From a checkpoint of a small mixture-of-experts model trained on Wikipedia.
Size: width 512, vocabulary 4096, 64.4M parameters.
Experts: 24 experts in each of 7 layers, 128 SwiGLU neurons an expert.
Training: a variant of SOAP for the experts, 554M tokens, 8448 steps.
Below are experts of layer 9 (counted from 0) of a mixture-of-experts language model. Rows are named router (the router's row for the expert) and show model dimensions 256-383. Each number is 500 + 40 x the weight over its row's rms, rounded and kept within 0 to 999. Numbers have three digits each.
After each expert's rows: a language model's description of what the expert responds to. This comes from a sample of Wikipedia text that the model never trained on.

# expert 8
router:469499501479439587447459505514476523505511490494492580528523512398567541506521509499538539501560446528471401540502471436502583451534477439550408538505464503549546444540484472481545399453472533489461554566495474533524500558437554476610460492459500505481553521496526502575470482497505444486503488576469508538455461521407508447437513488489509478430586482551543490506492501510437509469494
What it handles: The, a, commas, hyphens, dashes, open parentheses and quotes, often after a line break or of/in: All-SEC, of the Year, 20,000.

# expert 7
router:554441490476476461462456492540479467519506529512468447542453519511490471443474498508434563519527529500540481522503443476500461489512540541471481508556438528555506503541567472469559438578580535528570480533452463524506455500540431551528550488530537473463537482524512432405482474503493537544412427419511470471456486442497564580507494479553570503486508529524478564442581447516475472513527
What it handles: First pieces of words in German, French and other non-English titles, and number starts like 19, 195, ISBN digits.

# expert 12
router:448515438545510501558524506499509466480417438432475562532465509415488529515574467526443565540417507560513485524495497510514547557365527487546483498510513505495456533410504476427509490489463552445512462479482490433469520501474480421499488478495508438489448548483528487479560491435427523528607457417461479514514514460452472487503511485521529553496435442541546400515506456554561465450494
What it handles: Pipe characters separating table cells, especially among numbers and times, plus dashes, colons, semicolons and linking words like as, with.

# expert 17
router:465538427511518568532455529504517483527517454529423411475461502466454513502488503531515477479514469544471534459492516502558488495457553473533563476487547547467484570449565549460548478445508573420506475479558527596487539474524423506440528505553479473491494507549510497492513557552481494509469490497577448526458507456541519579490502552565518576531539544495549575453569488521487570491399
What it handles: Digits inside coordinates, measurements and decimals, degree and prime signs, plus table pipes and colons near numbers.

# expert 5
router:549492500570509508486528538499530554487507523482521479479475547560468473498447522580433528539402510473483389497508470574447533458545510553525538469504494456503469468428559448566505526494494390466556492459573510443447486506499515507485535503503492544483481532496459546538559485582493509490578433526534530534450477474425492480454453514556484509521453457542547510477544510416563544485462
What it handles: Capitalized first pieces of foreign names (Ch, Sh, Kh, K, T) and colons after infobox fields like District:, Studio:.

# expert 2
router:466561488463515508514503465519521453537540393540555508503450428552564509484448532515476466464559486549543409482565465460536560502512527524492469518557509476536518569522533550445447502481508489540381503492503478500467435514490481533471482581561543525615529568479523513550481525448474446535472514522542531481524522453547443525513462499547488442522583542464449543470538531528527479521514
What it handles: Number tokens, mostly standalone digits like 1, 2, 200, 40, in table cells, sports results and measurements before units or dashes.

# expert 15
router:517585437497466440535458506473439513483445503469539495506504481416512468521429518522507537496485501586472544487467523494455570591410569506468488475512493504537491501532608534522487578452440553537467497571441515519542513520459496448612520525546552473449495439487516478418438508479470535500529528575590478499446442450539487537485515523496598497525562519521528512492493509446556501536499
What it handles: Periods, exclamation marks and closing punctuation ending sentences or titles, plus line breaks and openers before new sentences.

# expert 21
router:534527536446529513512490436456442504533534549554592517483474558534523383521466578513533489480508474447451409483485443547474531489592500553497497518534498549437491505456487495456471562493498469509472464529428490539506447545489472548535442518525487529517497529530486535556451461466515480459494519560498555461434564525508557443495540459470553446487508547466492497537491555540516467529525
What it handles: The and the, and words right after them in titles and proper names, such as The Original Series, New York, World.

# expert 1
router:559549544438472460472565476477451503443446509562491441463517479500467494494534515502526437448551565470522559484479556433524562520553490560450485451464513582526560490515412450491534571514463454518465464450494553500554509515551471559476466541511439513519547486518534485481522517497541502543433521456576518513521518551555477532517523510430466501442489536496499543530522495525519468525561
What it handles: Suffixes and final pieces closing nouns, such as -ation, -ity, -ers, -ions, plus whole nouns like season, team, years, film.

# expert 11
router:497519496525490483550473589555455468529514544462444505498460533445521474562462560463571508489452521423480593446471529526540437481496406492471568511443496493520488486541525537497469437498479568456539499465516457580441525448492571480561517542551540467504496501533499443466477506561494479436514543456441461503489482544432559461485481558505485498460471486477578461493508508492449532563459
What it handles: Line-initial dashes in infobox and taxonomy lists like Genus:, Country:, plus hyphens, en dashes and open parentheses.

# expert 13
router:536484486521464527530554452519527592446496517561516500495555498537535443474501572435566509518529545531475534515501533502488470541548491469522534536525482486567543406500523521492525565502503446510523577511455470470501465456525489552493431539626472522609575458525543463489511479480544540473471505493490611431455517533459472518494545465504440448507494586442440520480437502491509524535478
What it handles: Adjective endings like -ical, -ic, -ial, -ative, -ian, often in medical or scientific terms, plus words like American, music.

# expert 0
router:500434557474450512413501525481551442483534485468496515418486539548534566501545458492529461518501465497512502523494524501579566482387519473497514518493558474417499524500555524481465521483493552476501494494552516502462569504557472460439527463544520465506484559457500514558501452472436443472508460521515463574521470510473504468485474506478420538482535457447536500507476514475474513527439
What it handles: Passive-verb and adverb word starts after is/was/are, plus of, in, for, were, been: sl-iding, sl-ightly, l-aid, man-aged.

# expert 16
router:451461585508557503548442501505492535556570497521448521508467478535464468501486485516507480425483495522543503492501516489429454451505422521469533508458529497490541513509436494466458452507507517546476478512560429512488431525471592493520506493456485561526561578447451490490503554512530447482461572539461455481482490470531546507517449513468505437547546503434480504506481504519572470483493
What it handles: Capital letters inside acronyms, often in parentheses after a full name, and route codes: (SWHS), (WCC), (WACA), MS 63, NWS.

# expert 20
router:525465480490535519450432505548554516519471420486547544539503491512525570411506423473508490555492464479550486541528503479455525483478520404497465460552482474494434526474384474539519450546468469476498488486476527417517478467409549508448458514425496522484457532410516529527542521473454479489479535473455469512509499515543450512555539484500551538526524470519483422502442463478461457494553
What it handles: Sports-table and results words and numbers: S-em-ifinal, st-eals, discus th-row, medal, Cup, scores like 2–0, poll weeks.

# expert 14
router:495534528524514484500443523506488475504540505422487553410472511551477465512482549454479483468536540500529488538505501505497468430527527511542494486458545473460517458499489466542494439566486454491602540551528490516463556479473539468534539479488512432412466503492461574464523524543465430509518493481460514563492501471493483455452438448533430541538484477492496466504483558425555473530482
What it handles: Single capital or lowercase first letters of words, often proper nouns or titles after quotes or parentheses: H-ellenic, W-akefield, B-ackstage.

# expert 4
router:560490555430511601502441447490470432472503569492560474527536482426567522488518577480472446540514498490567500500498539464438492486482596525504480467450405541532487499584457462468436539501488499542521435471482505431559502506507510497463486487496509570591440462549467561531524486458543519406445525441484521470552458485508525471516500485471473484465520474492514554528448497516485514516508
What it handles: Inner word fragments and suffixes of common English words like -ation, -ion, -forman-, -oy-, cond-ition, sim-ulator, rec-apt-ure.

# expert 10
router:543443514551538456486445437515562463463472547520532445490448537520434486416489441509519464503499542479453511519514467582504448539541445448505501492505493483489438552493460495563516547529555473514465522558449444402494465531534535504483474548465485506403462434444499496447499467520542428542541530446467554482517477481534479519562491479456526500542400491525448423481568550470468523460514
What it handles: First names and surname fragments of people in lists, casts and rosters: John, Carl, L-ud-wig, C-oll-ins, Mc, -ville, -ford.

# expert 6
router:435545459516468432533557523482544516428505463475513526481497553485487548533528422512495508517471518573478445505527448530543483543406558460495502580513553532420502540469474502437456559518511472497466554496509529481519542468535437393447502443458533475559490582454509558594512475425579568456491495536490486526499571515523481459494522443465508565494501486475498468522421476524538530458520
What it handles: Prepositions and conjunctions (of, to, on, with, from) plus verb endings and month names in narrative: fail-ing, w-ants, on April.

# expert 23
router:459538495482443538540495472499407491499486541474483519545471421486510511519521535469555592457491454452453461561482519433551468526500516525473531463498541544552519482570451560525491516528517510545532489561545503567478454478571468460487516539510537470536556509574509465513426535479520504520436493512525467461483511484558617536506489472543552476466439508474501525493431521543480451482537
What it handles: Personal pronouns he, his, her, she, who, and word starts in biographical or plot narration about people.

# expert 19
router:518407538556493495473440483485503514511536582528518462486547541548508511451499461470487481473441503464506573511544489559500485543525526512499433473580551455505479477473508490529510560481532474480487514455522477464483479463519502576560521497470444522491516400467450547490492501504505503514601412480459533487575469570467448506537427554548481479589478460538428490461521543424473542464486
What it handles: Middle syllables of Romanian, Spanish, Slavic and other foreign names like Ap-ul-um, Pan-or-ama, Târg-u, often in club lists.

# expert 3
router:507495491526524446529491520534506594574508547427516501533623469507449566531514514464450515460494506473459557509490519508467507424529443531525502457453475424554510447454548483574475412476478494467521492472498607488535560520466542498562525478490496481492473483534518452478438480554469515497610529513438542409493529509471508503476541600493485469521500532466544443544489487524508503536483
What it handles: Line breaks, == heading markers, table pipes and separator rows in wiki markup, plus some mid-word pieces like hag-i-ographies.

# expert 22
router:595470470525483484481555459446548523493506525577492450445531514537457481460485470493494428486523513485457544494530547493450488479558357533505481479497478534534524465505527498512509492460510405494401484449537518466505528471502462557521525502463420539516500397544515495444475487504548586510486517494537529531581531552516448535497521553491516489466420452525417550519550503489485561478522
What it handles: Final pieces of proper names before a comma or colon: Rang-ers, Conn-ors, Atk-inson, Williams, States, York, University, -ia.

# expert 18
router:508465492421540540518466482491515467443494423495444478466469472488462470452489537570453531496572416468518522446493533512564470539477612500483544464429524509428455563508448541585514492518429493509527466458476517453533502492505491559416536417474506515489498532470509483499496483509423511562477467529485474542546482462509519477494433518464430553462486569511513563517456436528483467488538
What it handles: Month names, percent signs and word starts in census, date and coordinate text: November, Dec-ember, med-ian, %, W.

# expert 9
router:442528505518450454455540589406484515551477470487555565564550516438552501577545443508465515573463484556559500486500531588569480496438454456481532560498499469460514524478531439487520519464553515524517514481500514545507543544563537469493457465481530477505414491509463478533541452498477508425552433457487522497546521532517468462531559509409495513434508479550573501511487480489515478503459
What it handles: Commas, conjunctions, prepositions and auxiliaries like was, has, is, also, especially after names, places and album credits.